Experts of a small language model.
Size: 9 layers, width 192, vocabulary 6703, 49M parameters.
Below are experts of layer 2 (counted from 0) of a mixture-of-experts language model. Rows are named router (the router's row for the expert), gate (a neuron's input weights, with its number), up (a neuron's input weights, with its number), down (a neuron's output weights, with its number) and show model dimensions 0-191. Each number is 50 + 10 x the weight over its row's rms, rounded and kept within 0 to 99.
After each expert's rows: "comes before" lists some tokens at least twice as common just after its tokens as in all text; "comes after" lists some tokens at least twice as common just before its tokens as in all text. This comes from a sample of Wikipedia text that the model never trained on. Tokens count by the router's weight.

# expert 70
router:36 44 37 66 64 49 38 59 48 43 60 71 52 53 40 45 60 42 49 58 47 53 42 42 57 41 55 58 47 68 62 71 55 45 66 39 54 36 55 45 25 45 43 54 44 36 63 63 45 32 70 52 57 51 60 54 47 37 53 35 41 53 46 59 51 57 62 47 74 34 66 44 45 43 50 50 44 43 45 49 55 62 58 55 46 52 52 65 58 53 57 50 52 47 47 41 60 45 63 43 49 47 57 63 61 32 49 38 43 53 45 42 52 58 56 48 63 54 47 47 52 47 50 59 50 44 53 40 48 47 59 60 41 33 49 70 47 46 70 41 60 57 49 49 49 53 57 66 62 55 49 58 46 61 53 53 41 51 80 49 40 38 60 50 54 34 38 36 43 33 64 48 42 68 40 27 53 53 37 73 65 33 53 57 34 39 39 62 34 42 61 61
gate0:99 49 41 58 69 37 45 59 55 55 42 65 56 49 34 55 53 63 36 58 57 40 52 46 47 60 46 34 54 49 45 65 33 49 51 57 41 51 45 43 51 69 44 69 56 55 59 51 71 60 51 68 58 54 47 53 49 47 64 42 64 71 49 51 53 42 70 38 54 55 57 41 68 61 47 51 52 52 58 39 38 58 49 59 76 38 56 46 52 34 56 57 50 50 63 43 44 49 62 41 55 51 51 42 52 43 44 52 58 53 46 43 32 42 48 48 51 62 27 56 46 68 52 56 42 61 39 59 53 55 48 50 41 52 56 50 49 43 54 53 48 52 47 39 68 45 51 36 53 53 59 55 61 60 46 46 48 67 45 48 51 46 31 58 38 61 45 40 42 49 51 53 48 56 53 42 57 58 48 47 62 76 51 61 40 55 67 32 36 62 34 51
up0:43 57 69 42 33 65 57 47 37 47 50 34 41 49 58 45 48 33 60 33 43 65 58 53 51 46 57 56 45 47 52 48 60 60 54 39 57 50 45 53 41 35 54 35 48 44 42 51 16 42 45 41 41 48 51 43 50 52 42 55 39 36 47 63 50 55 38 56 51 56 39 57 37 50 49 37 53 54 38 65 41 44 63 37 30 56 41 43 42 68 57 39 55 44 40 64 53 51 36 50 39 50 42 57 57 70 60 52 37 45 58 51 48 51 50 47 50 37 71 41 51 30 66 48 56 47 59 39 52 42 52 57 64 40 50 48 48 50 49 45 64 49 52 56 29 64 49 65 41 39 42 44 30 41 43 58 41 42 55 49 86 52 65 47 63 41 51 61 53 47 44 42 69 37 47 65 46 40 53 44 42 22 53 43 56 51 40 69 59 46 57 63
down0:43 48 53 50 58 59 36 49 74 59 55 36 48 49 28 69 60 37 47 58 41 62 58 53 45 53 31 66 67 58 54 50 67 71 61 49 68 45 51 44 44 51 42 38 52 56 38 59 32 55 52 44 41 47 47 48 54 64 61 41 36 62 25 60 60 37 50 46 60 47 43 54 52 51 54 49 56 48 42 46 44 59 63 53 47 53 57 48 55 49 56 52 58 49 54 54 51 45 57 40 53 51 61 47 55 64 45 40 46 45 51 55 39 55 49 39 67 65 47 58 47 50 56 48 42 55 42 40 30 57 66 43 42 37 32 54 52 51 50 45 54 52 43 40 31 62 61 61 63 52 29 48 41 45 68 57 42 43 69 45 44 45 65 52 47 55 63 48 75 37 35 47 56 54 35 62 53 37 37 72 71 36 61 53 50 38 49 64 69 27 56 45
comes before: "==", " ", "===", "The", "In", "="
comes after: " |\n", "\n", ")\n", ".\n", "\"\n", "|---|---|---|---|\n"

# expert 51
router:37 54 56 53 68 57 42 70 57 39 63 47 48 46 34 58 40 55 43 31 53 50 41 33 70 40 54 51 49 55 44 64 54 49 29 31 53 43 57 57 28 35 40 31 48 38 48 71 37 48 73 43 46 57 70 56 67 44 52 35 58 45 50 58 61 43 67 57 48 50 51 49 40 40 56 40 47 52 45 48 54 57 45 52 60 48 51 48 55 49 58 50 44 52 55 45 49 62 50 47 49 60 60 55 59 47 47 54 54 56 57 40 42 46 48 54 58 48 36 45 56 44 54 59 45 60 49 48 39 62 51 40 55 45 64 64 54 53 46 39 48 39 62 34 35 44 60 62 70 38 35 46 50 39 41 49 44 67 81 57 44 54 46 41 55 35 57 57 43 43 58 37 41 30 40 26 39 50 57 55 49 36 47 62 37 53 41 71 41 61 72 64
gate0:88 69 55 29 57 59 62 55 56 43 60 53 51 55 43 31 59 55 55 46 54 39 52 58 64 49 60 45 64 60 48 56 38 61 51 64 50 74 72 51 54 66 50 47 50 49 48 35 52 41 60 49 39 56 45 50 55 56 55 58 52 41 34 44 52 39 60 57 37 48 49 47 60 46 62 37 54 61 50 41 60 65 37 47 31 46 45 59 50 56 57 38 40 48 50 49 39 52 58 58 59 52 63 54 71 46 47 75 59 61 59 68 61 45 64 43 33 39 48 45 41 59 33 53 41 51 44 55 59 70 70 42 63 72 47 36 65 45 46 35 48 61 41 56 56 51 44 47 47 56 34 47 44 60 48 54 59 59 51 66 65 52 59 54 42 48 62 59 54 48 54 62 47 38 47 60 56 48 58 48 40 47 34 61 35 48 45 44 66 41 49 62
up0:40 34 43 42 58 23 41 41 46 51 74 36 42 46 63 66 40 48 31 52 39 48 53 46 58 60 22 58 34 59 44 33 49 49 39 48 48 31 54 60 48 45 36 34 53 49 51 54 54 52 38 45 62 45 54 45 50 65 31 59 57 28 63 62 55 59 65 62 66 39 40 47 42 64 50 52 44 47 41 60 47 55 56 49 67 50 59 35 54 50 41 52 53 61 49 44 65 49 42 29 49 54 33 33 51 55 46 46 34 38 45 41 35 55 45 58 64 46 46 45 37 48 63 62 47 51 48 41 42 52 42 46 37 50 65 48 48 45 56 49 55 46 48 57 39 50 47 49 51 43 50 46 42 51 46 58 45 31 48 50 96 50 52 62 63 44 62 37 53 48 41 45 43 55 43 49 35 49 40 41 50 62 41 52 50 58 53 49 41 70 46 43
down0:53 36 30 43 53 42 61 64 62 57 42 53 55 35 55 39 31 55 43 55 63 48 36 58 61 45 55 42 41 36 57 43 55 49 42 47 57 61 56 31 59 46 35 49 38 74 64 38 63 52 36 74 51 67 74 60 64 41 55 40 61 55 47 29 47 64 69 44 38 67 51 48 43 47 51 29 44 51 54 49 46 49 39 42 42 54 40 58 48 66 33 46 29 68 33 51 59 53 48 61 45 50 53 43 60 47 54 48 57 45 42 47 61 70 67 44 48 69 59 63 37 44 49 46 37 42 61 68 41 42 48 52 40 42 59 52 62 64 41 37 53 41 52 48 63 53 59 59 54 56 42 52 38 55 55 53 65 46 46 59 53 53 65 43 54 55 45 41 42 42 55 47 51 57 41 63 37 47 50 61 62 51 61 54 53 61 42 50 45 73 58 53
comes before: " ", " Born", " •", " Country", "=", " List"
comes after: "\n", " |\n", ")\n", ".\n", ".\n\n", "-"

# expert 40
router:51 60 36 65 42 68 50 86 55 50 33 56 45 53 53 29 66 59 61 46 48 52 47 42 68 33 58 41 61 85 47 79 40 62 53 51 48 67 59 30 50 56 49 61 47 36 70 46 55 49 51 40 40 63 52 35 78 52 55 45 38 66 37 51 62 41 44 67 35 62 43 59 52 57 63 40 52 61 56 47 50 61 39 44 50 52 52 54 49 41 56 52 59 59 52 41 42 42 54 48 36 53 50 40 52 42 45 45 51 56 53 51 39 41 48 49 47 69 36 57 49 54 58 60 41 48 42 65 50 53 59 42 41 53 43 49 53 37 49 39 54 53 65 39 48 44 63 50 63 47 39 60 29 56 36 57 53 63 56 52 51 41 48 53 56 61 59 58 58 37 57 39 49 52 42 55 44 32 51 61 63 50 52 57 35 52 49 52 49 54 55 67
gate0:99 59 53 50 36 52 71 54 62 57 59 60 58 52 66 50 53 48 46 56 47 69 59 61 51 53 62 38 65 64 38 58 60 54 43 46 47 52 65 42 52 62 45 46 53 48 45 55 48 45 29 50 38 41 54 59 59 51 46 51 46 46 33 48 54 46 59 48 42 59 52 47 49 49 62 57 45 37 57 54 34 57 43 41 49 59 43 50 44 51 32 47 39 37 43 44 55 75 54 68 47 44 50 44 56 53 51 48 70 52 47 50 39 50 42 41 41 49 67 61 41 59 43 49 47 69 30 61 50 55 46 41 74 35 30 29 43 63 43 44 51 51 56 35 42 36 62 65 65 42 54 40 57 55 57 40 49 38 53 59 57 50 44 43 50 44 43 40 51 39 45 43 42 50 44 53 45 48 34 27 58 43 59 42 40 67 51 62 65 55 48 46
up0:52 62 63 55 56 47 59 46 40 62 41 67 61 56 55 48 58 48 61 50 53 45 67 66 60 45 48 54 58 48 47 58 70 63 59 37 50 59 65 48 59 36 60 51 40 54 41 41 76 53 38 55 34 54 36 64 51 60 58 71 47 49 41 48 56 61 35 56 47 48 54 40 62 58 45 64 64 52 51 59 41 46 53 38 54 44 59 53 48 55 40 54 38 40 59 53 52 61 41 46 59 50 41 52 60 53 58 45 65 49 58 53 37 54 52 40 41 44 45 51 48 58 60 61 45 49 49 55 56 65 49 26 53 46 47 37 50 38 57 37 61 51 61 42 45 46 47 59 48 47 47 35 63 60 61 43 58 46 55 59 97 54 75 39 50 46 47 39 48 52 51 28 52 39 52 61 56 60 44 33 38 40 48 44 33 54 49 64 76 35 35 55
down0:47 33 50 51 42 69 48 69 78 50 48 41 38 63 53 54 56 47 49 52 87 55 59 59 58 43 53 50 59 49 64 30 71 53 65 40 72 39 47 42 59 44 56 50 52 39 41 53 35 49 40 49 54 51 47 34 54 35 52 40 46 60 34 45 52 65 56 65 52 34 46 34 65 50 47 44 59 43 59 36 51 52 55 56 58 44 30 47 48 60 53 65 61 59 43 55 43 49 52 51 45 48 37 60 55 45 47 56 49 54 62 56 54 53 51 44 56 66 44 40 69 69 45 49 27 61 40 34 39 39 61 50 57 45 38 44 54 49 51 47 42 44 55 56 70 64 41 44 38 63 54 35 55 51 44 41 39 56 33 56 53 53 46 36 50 46 41 47 69 44 52 56 42 49 54 49 28 58 50 35 38 26 37 57 58 47 43 51 49 41 38 44
comes before: " |", "See", " \"", " –", "===", "C"
comes after: "|", ".\n\n", "\n\n", "\n", " |\n\n", "==\n\n"

# expert 55
router:39 57 56 61 56 48 42 54 44 66 51 40 29 60 38 51 46 31 34 48 53 75 44 47 34 44 42 61 57 67 44 55 31 51 46 60 47 47 43 40 31 66 41 51 44 35 49 35 51 53 58 50 50 58 67 35 45 44 57 42 30 69 42 62 37 43 69 48 56 46 63 52 36 47 57 43 46 30 42 50 43 55 52 45 44 27 43 56 47 48 55 51 45 46 53 45 57 43 42 53 49 51 57 51 56 29 46 44 46 45 57 59 50 58 58 51 54 36 41 53 48 55 51 66 47 50 60 41 64 52 39 66 37 40 41 52 64 52 60 62 51 59 45 60 56 45 60 39 41 55 60 52 44 39 46 41 47 39 60 28 55 45 56 50 40 39 34 56 42 46 57 35 35 62 24 34 65 62 42 62 59 60 64 42 63 33 46 56 32 59 45 63
gate0:90 31 67 69 35 54 39 52 45 56 55 69 52 42 54 36 60 38 68 56 43 65 40 38 51 39 70 40 57 55 57 64 70 65 43 62 50 58 50 48 39 56 44 71 44 49 50 47 48 28 53 26 49 59 49 35 46 54 34 46 49 60 36 44 54 40 44 41 42 52 27 61 48 70 45 57 34 65 43 42 47 40 49 47 43 48 36 48 39 41 54 45 74 46 43 61 39 46 43 46 46 45 39 59 56 49 59 54 48 29 32 53 49 33 57 56 38 52 55 35 47 41 62 52 46 44 40 55 49 49 60 43 42 53 58 58 42 48 55 54 43 49 42 42 42 63 47 67 46 57 59 52 41 44 45 55 46 63 58 69 50 45 52 48 60 59 65 61 40 46 45 57 32 53 41 43 52 44 54 44 52 44 36 42 60 55 51 44 58 55 52 60
up0:54 64 47 38 48 66 57 71 65 53 44 44 66 72 55 64 57 49 47 42 48 34 58 42 62 29 52 42 42 57 46 36 39 66 58 40 59 43 55 54 47 41 50 51 46 54 43 53 55 67 37 51 45 60 44 51 56 37 70 46 58 46 63 44 58 64 47 38 59 39 54 41 49 55 39 46 65 37 51 45 61 48 46 53 37 52 43 47 60 58 56 60 44 60 26 48 62 60 53 37 53 59 45 40 35 44 48 61 44 63 75 55 57 60 38 41 47 42 35 56 57 48 42 59 60 64 53 49 28 54 50 53 56 44 45 58 54 35 57 49 61 43 58 63 48 52 52 54 48 46 41 56 52 50 49 50 39 66 56 57 92 62 52 44 39 46 62 32 45 38 54 65 70 45 62 68 49 58 44 72 42 48 52 44 53 41 37 57 58 46 49 58
down0:50 42 52 35 52 33 33 54 36 47 53 42 52 49 60 54 57 42 59 59 67 23 50 49 55 42 47 49 60 60 49 59 52 66 49 46 60 44 44 62 36 57 54 47 52 63 52 41 74 53 28 62 61 56 55 55 53 44 47 42 61 55 66 44 64 46 50 36 53 45 44 66 48 44 18 48 60 20 55 56 60 62 51 41 42 57 41 37 47 57 40 54 51 54 27 59 51 51 41 45 50 49 25 71 70 39 66 54 53 49 48 45 46 46 49 39 62 49 52 53 49 50 42 61 49 61 51 49 46 64 67 57 43 44 60 52 39 53 57 45 62 48 45 61 51 42 61 48 44 37 40 54 45 63 67 44 46 42 59 55 71 57 62 58 35 32 48 61 43 53 62 56 28 46 47 50 51 47 38 35 36 35 37 49 49 36 68 51 59 53 42 62
comes before: " the", " and", " he", " but", " which", " it"
comes after: " to", " that", " However", "s", " and", " in"

# expert 37
router:39 70 50 42 58 49 52 52 47 34 71 50 37 51 31 64 39 55 41 43 47 44 62 47 38 43 41 42 54 63 55 62 46 55 52 31 51 27 62 41 56 66 44 51 62 52 48 50 33 57 48 53 46 33 57 41 64 50 56 32 43 54 40 40 53 43 46 44 47 57 50 33 29 55 50 43 52 41 35 42 53 61 42 48 44 43 56 39 55 46 58 41 51 65 36 50 53 41 40 31 39 59 46 43 36 51 59 58 45 50 63 59 38 62 61 44 50 50 65 54 49 61 42 63 38 51 47 54 44 50 37 54 47 56 40 50 49 50 45 62 53 53 37 48 55 46 61 32 38 44 65 57 58 60 60 38 56 54 67 38 59 54 68 30 65 42 47 63 38 45 50 70 66 63 60 63 42 48 40 39 40 40 46 48 20 64 47 70 40 52 69 58
gate1:49 69 52 47 43 36 47 57 48 60 51 59 51 47 52 57 49 24 50 46 49 64 59 67 47 58 55 58 62 36 41 52 53 45 68 56 57 30 41 65 29 35 47 47 60 46 45 49 63 48 64 60 51 63 48 74 41 46 63 56 52 62 50 36 65 59 58 32 44 38 49 73 58 40 61 61 51 67 30 56 51 57 46 42 58 50 45 50 54 55 53 56 42 60 50 41 59 65 47 61 42 40 58 38 51 35 39 57 27 56 47 20 48 43 30 57 51 44 40 47 61 68 63 46 43 59 44 47 53 47 60 56 62 55 64 54 37 54 50 59 45 64 63 55 65 69 68 56 63 41 52 60 56 68 58 47 74 56 42 61 47 47 56 43 55 55 57 36 61 57 32 51 52 51 41 41 43 63 39 57 54 51 44 59 45 42 47 52 50 55 48 55
up1:55 63 51 56 54 58 61 45 54 32 41 54 54 66 59 35 47 59 59 51 42 45 54 48 64 52 53 39 46 46 48 37 53 45 47 46 40 67 60 41 78 58 58 58 39 45 61 50 47 46 52 33 58 36 51 41 54 49 48 54 44 34 49 57 46 36 44 59 49 54 57 28 30 49 38 60 48 38 64 48 51 39 53 54 45 42 51 65 45 58 33 61 51 43 54 64 45 47 61 64 52 58 59 59 60 56 64 42 69 54 61 63 61 62 50 56 60 68 38 54 44 44 32 68 66 48 65 50 33 58 47 45 37 57 45 45 70 52 58 43 59 28 40 36 35 36 31 45 57 46 45 42 42 36 39 60 41 51 61 51 51 89 39 60 40 48 45 51 48 44 69 38 41 51 50 44 56 44 70 42 54 55 48 54 57 53 48 38 49 51 60 49
down1:46 35 58 42 65 53 39 34 50 36 59 44 49 77 60 60 48 42 68 43 42 38 48 38 61 35 53 47 38 41 50 51 56 67 58 55 36 62 46 56 45 63 54 54 38 50 60 45 55 44 41 38 44 42 39 37 63 47 48 45 37 31 72 49 47 58 57 35 54 59 49 38 47 49 33 56 40 45 43 46 58 53 59 38 38 46 40 48 59 70 39 50 47 36 49 37 39 34 57 39 46 37 39 47 54 46 47 43 73 44 35 57 49 58 41 75 49 41 36 52 67 57 39 66 67 55 63 44 38 44 58 49 54 59 36 53 54 44 54 33 64 49 36 58 50 41 44 35 52 51 44 61 44 60 60 35 52 46 43 39 44 53 62 55 60 36 38 42 43 55 63 37 39 52 48 61 54 47 51 32 34 57 38 56 39 55 44 68 51 43 30 48
comes before: " The", " He", " In", " It", " This", " She"
comes after: " a", " an", " $", "s", " A", " him"

# expert 93
router:42 70 48 45 53 47 56 54 46 23 62 44 41 58 40 70 28 38 33 41 46 53 62 41 46 38 48 68 47 56 46 47 32 42 51 41 59 30 44 18 41 43 47 48 48 38 41 56 45 40 53 55 56 51 72 43 41 49 59 45 30 52 55 47 55 46 58 50 60 53 47 47 33 54 57 41 57 47 36 52 34 61 48 56 44 34 53 42 50 60 54 54 38 46 49 56 56 73 58 51 53 50 57 37 54 33 43 54 50 50 63 45 37 68 61 61 56 60 29 60 53 60 50 64 41 49 59 45 44 54 32 54 37 43 48 50 52 38 49 57 50 51 50 41 53 40 51 18 42 57 56 49 56 55 37 59 53 51 66 27 60 52 44 58 44 51 57 60 49 39 49 47 48 65 29 43 52 65 35 55 62 53 50 62 39 52 50 55 34 70 56 55
gate1:41 62 59 27 73 50 36 43 53 47 41 38 66 47 37 52 47 37 61 57 48 48 61 43 48 36 24 68 60 47 56 41 34 36 46 36 53 55 33 37 32 50 49 41 65 42 37 64 37 43 41 39 56 45 56 58 50 41 49 50 67 38 44 63 66 54 58 53 63 63 51 48 43 48 44 51 59 54 83 49 45 64 60 31 55 40 56 40 52 48 52 43 62 33 64 52 64 54 33 55 43 45 51 40 47 47 30 36 49 58 46 50 51 40 43 36 43 56 53 43 37 41 66 43 44 41 43 59 65 60 35 41 46 36 47 50 54 64 44 51 68 47 52 51 44 44 51 46 41 50 45 54 71 55 55 71 48 55 47 45 43 47 49 56 65 50 48 52 39 44 42 60 46 33 60 49 54 39 57 57 53 51 70 35 39 55 53 59 63 45 54 60
up1:58 61 37 56 34 67 53 53 68 45 60 43 46 55 64 38 59 48 41 47 56 61 50 65 43 81 65 50 71 54 51 61 55 46 58 51 44 54 43 50 60 51 44 29 56 41 41 34 56 50 61 59 47 47 30 34 40 64 53 48 28 75 63 46 58 47 48 55 56 59 27 54 55 56 54 44 46 44 55 55 44 60 59 47 61 48 43 50 61 44 47 40 35 48 67 57 41 51 48 65 49 47 36 52 40 64 49 54 56 36 59 55 50 45 59 47 54 39 49 37 55 41 45 52 44 52 52 59 40 64 58 52 56 57 36 60 49 38 55 50 36 58 46 56 40 39 57 64 45 51 64 68 59 56 53 55 67 55 56 57 44 97 55 50 46 30 47 53 64 38 65 46 40 43 47 36 50 60 47 53 54 53 39 65 49 52 52 43 43 45 50 61
down1:52 64 48 50 45 64 45 57 37 33 46 38 61 43 39 49 39 54 56 37 47 54 52 48 52 28 37 57 48 54 63 45 48 51 48 52 36 39 49 73 58 50 56 50 52 54 56 64 58 67 60 49 50 46 46 49 50 48 33 59 53 44 51 44 41 44 42 48 40 48 55 48 43 36 51 53 65 61 62 57 50 65 38 39 47 53 59 41 42 46 58 48 53 62 70 44 53 57 51 59 65 55 38 66 46 60 42 53 63 40 32 47 54 20 51 50 26 44 67 49 49 53 29 68 46 41 47 41 62 52 47 48 48 68 52 57 49 52 54 46 47 36 37 49 33 43 61 53 60 43 58 55 60 65 42 72 30 60 40 49 42 59 51 44 49 51 54 44 46 41 60 54 75 57 41 55 19 64 51 42 58 43 54 43 57 45 65 15 41 46 46 59
comes before: "1", "2", "3", "-", "ing", "4"
comes after: " on", " in", " of", " to", " |", " and"

# expert 54
router:57 52 52 54 45 57 49 60 46 59 44 49 56 44 35 54 42 48 78 36 52 43 44 58 55 52 57 58 32 78 60 79 40 59 61 60 42 46 51 47 41 61 23 64 44 34 35 42 45 70 54 27 49 54 55 29 24 77 48 38 49 58 40 54 49 40 51 57 43 59 52 52 37 63 53 51 63 50 48 51 47 55 60 52 46 45 50 47 58 39 45 46 54 59 56 41 57 51 44 44 47 47 41 60 46 58 59 54 50 52 55 57 39 55 48 55 42 44 51 65 54 38 57 53 52 53 51 62 42 43 50 56 50 54 28 53 53 38 66 50 39 58 64 66 62 52 44 39 40 54 56 66 40 57 45 49 47 37 81 44 53 54 42 40 43 59 54 39 67 43 44 42 50 69 46 47 54 49 47 37 27 50 51 66 44 30 47 63 43 36 56 50
gate1:43 99 68 56 47 46 47 54 41 47 42 41 49 33 56 40 52 51 54 54 42 42 55 61 46 55 38 55 49 51 60 49 43 31 43 39 59 53 46 41 41 60 54 58 43 58 54 53 59 56 46 47 45 53 39 56 50 65 52 50 64 48 36 58 48 52 72 46 63 54 51 39 43 51 49 63 56 58 45 41 63 48 65 47 44 60 33 44 53 52 54 66 41 49 38 45 62 32 63 73 46 40 37 45 64 44 47 47 41 38 61 34 54 61 40 63 61 61 39 66 46 41 42 41 45 39 53 57 46 64 49 43 43 62 50 44 51 51 72 55 39 50 57 48 50 42 55 44 60 40 29 48 40 44 43 56 50 40 38 43 34 57 51 47 59 36 55 55 46 58 39 81 50 52 65 60 36 58 47 51 44 51 44 60 44 61 60 24 42 35 63 49
up1:40 51 59 28 52 54 50 43 55 42 50 48 50 26 51 24 58 54 54 58 60 37 33 44 61 48 42 59 54 48 33 45 48 53 37 48 54 46 55 47 42 54 57 41 38 45 49 52 50 56 39 43 54 41 49 44 61 53 48 52 56 45 57 48 35 59 50 61 35 53 37 55 39 39 67 45 53 60 38 42 50 48 50 54 49 35 60 37 42 51 37 43 28 44 56 36 38 57 53 58 37 48 51 51 42 41 48 44 42 33 50 30 56 44 43 49 61 41 43 40 61 53 57 51 41 51 65 53 61 57 62 58 56 44 39 49 49 59 63 53 37 39 41 51 56 36 43 53 36 55 35 51 50 51 43 63 54 63 39 69 47 89 52 55 39 51 36 41 56 24 54 39 64 49 36 54 48 49 48 31 56 42 66 62 42 56 72 66 57 37 65 75
down1:37 50 40 50 67 53 38 40 71 53 56 45 42 54 55 46 51 63 43 34 59 34 42 47 56 30 45 40 53 44 72 63 53 43 28 61 58 42 42 45 56 70 47 71 43 64 28 26 37 37 36 57 44 73 46 54 35 35 44 64 55 55 68 38 56 43 43 55 50 36 52 50 43 42 44 65 50 56 34 54 48 51 68 46 52 42 51 43 39 45 46 31 54 51 51 35 53 56 64 69 49 37 40 59 41 49 63 46 34 46 47 60 55 63 49 49 64 70 44 51 50 43 34 48 56 71 62 44 48 37 70 56 45 34 49 44 49 47 69 58 64 58 53 44 46 42 46 53 53 48 59 49 47 46 43 59 42 54 48 39 49 53 48 66 46 44 53 67 57 59 68 55 46 53 62 53 54 44 41 70 59 45 50 50 58 56 53 49 60 56 52 62
comes before: " of", "'s", " was", " States", " is", "s"
comes after: " the", " The", "The", " his", "'s", " their"

# expert 41
router:56 40 53 37 44 40 43 69 48 36 71 51 64 43 39 88 42 57 53 50 46 35 45 53 62 48 43 50 70 31 33 46 49 50 64 29 57 55 49 46 69 61 53 36 56 34 46 53 32 57 55 60 44 35 30 54 53 47 34 39 41 26 51 52 58 55 59 57 65 57 49 46 41 55 56 49 55 54 59 60 49 58 50 45 42 48 64 49 30 48 44 54 51 53 44 53 48 56 39 49 50 37 61 47 63 24 40 49 47 40 59 57 41 58 55 31 51 59 49 49 50 49 57 63 55 48 67 41 40 62 48 41 50 55 47 51 45 55 62 67 45 39 41 39 62 65 45 55 42 67 50 53 54 42 33 37 54 47 63 55 54 51 41 48 47 62 56 54 58 39 57 56 45 56 51 62 55 45 52 50 44 34 46 42 28 48 59 64 34 51 70 61
gate0:84 44 37 53 51 41 54 48 30 58 49 72 35 51 57 58 57 33 59 45 28 51 63 47 42 45 35 60 31 86 68 41 38 62 52 63 45 45 54 70 47 64 40 57 39 68 61 54 59 52 33 54 52 58 56 59 52 33 40 55 51 52 55 47 50 61 52 53 63 53 39 42 38 63 54 51 57 34 60 60 39 55 51 60 76 54 54 50 59 37 48 48 67 48 53 44 44 57 45 58 43 49 49 61 42 57 57 42 56 50 32 54 38 40 42 50 35 59 54 64 43 57 64 55 48 49 47 61 45 44 61 53 44 43 53 54 28 66 61 43 44 53 46 58 45 43 47 39 65 42 39 47 38 63 46 55 46 42 47 59 46 51 80 52 56 41 42 39 44 55 48 48 58 43 45 39 38 50 45 46 46 49 53 68 47 48 64 49 41 48 54 46
up0:40 49 41 64 38 57 60 35 39 50 46 37 60 53 71 47 57 64 33 56 62 46 35 44 57 45 70 49 75 56 49 68 55 46 52 44 52 74 42 40 42 31 53 52 71 49 72 41 57 48 65 52 51 44 65 45 41 56 68 40 47 58 48 68 68 38 49 48 41 51 53 62 44 44 39 47 43 63 40 40 54 48 43 53 34 39 34 33 52 50 57 64 55 64 58 43 50 40 44 35 57 38 51 25 44 51 47 49 36 54 50 37 56 56 68 63 60 64 55 34 51 56 57 46 60 47 51 42 59 55 59 59 45 39 41 36 49 41 32 52 62 58 56 48 48 58 58 51 50 50 62 45 45 45 63 48 50 57 48 45 72 44 38 58 45 61 54 37 45 63 41 36 41 66 40 46 42 47 40 52 65 58 63 40 64 57 47 45 43 62 44 55
down0:53 36 61 55 42 48 70 49 28 36 53 52 55 44 55 45 63 50 41 44 64 40 43 70 36 42 59 63 50 49 43 38 44 29 36 27 25 49 30 42 49 46 41 48 63 67 47 50 66 43 45 56 50 48 54 40 39 45 57 51 44 51 70 54 36 64 41 73 47 54 48 42 60 44 53 45 49 62 44 60 51 38 53 51 32 44 58 57 44 59 59 47 61 58 45 41 49 56 45 44 53 44 45 67 48 58 42 47 54 51 57 52 62 44 54 53 39 50 43 57 47 49 58 57 44 33 30 68 50 38 67 67 45 32 47 56 49 53 54 31 77 53 48 53 63 42 55 43 52 40 44 68 53 34 62 58 47 58 56 56 47 38 47 52 49 50 65 49 50 59 43 51 55 65 67 68 49 46 67 58 41 43 50 50 44 37 64 27 60 64 56 49
comes before: "1", "2", "3", "4", "6", "5"
comes after: ",", "o", "-", " and", ":", " on"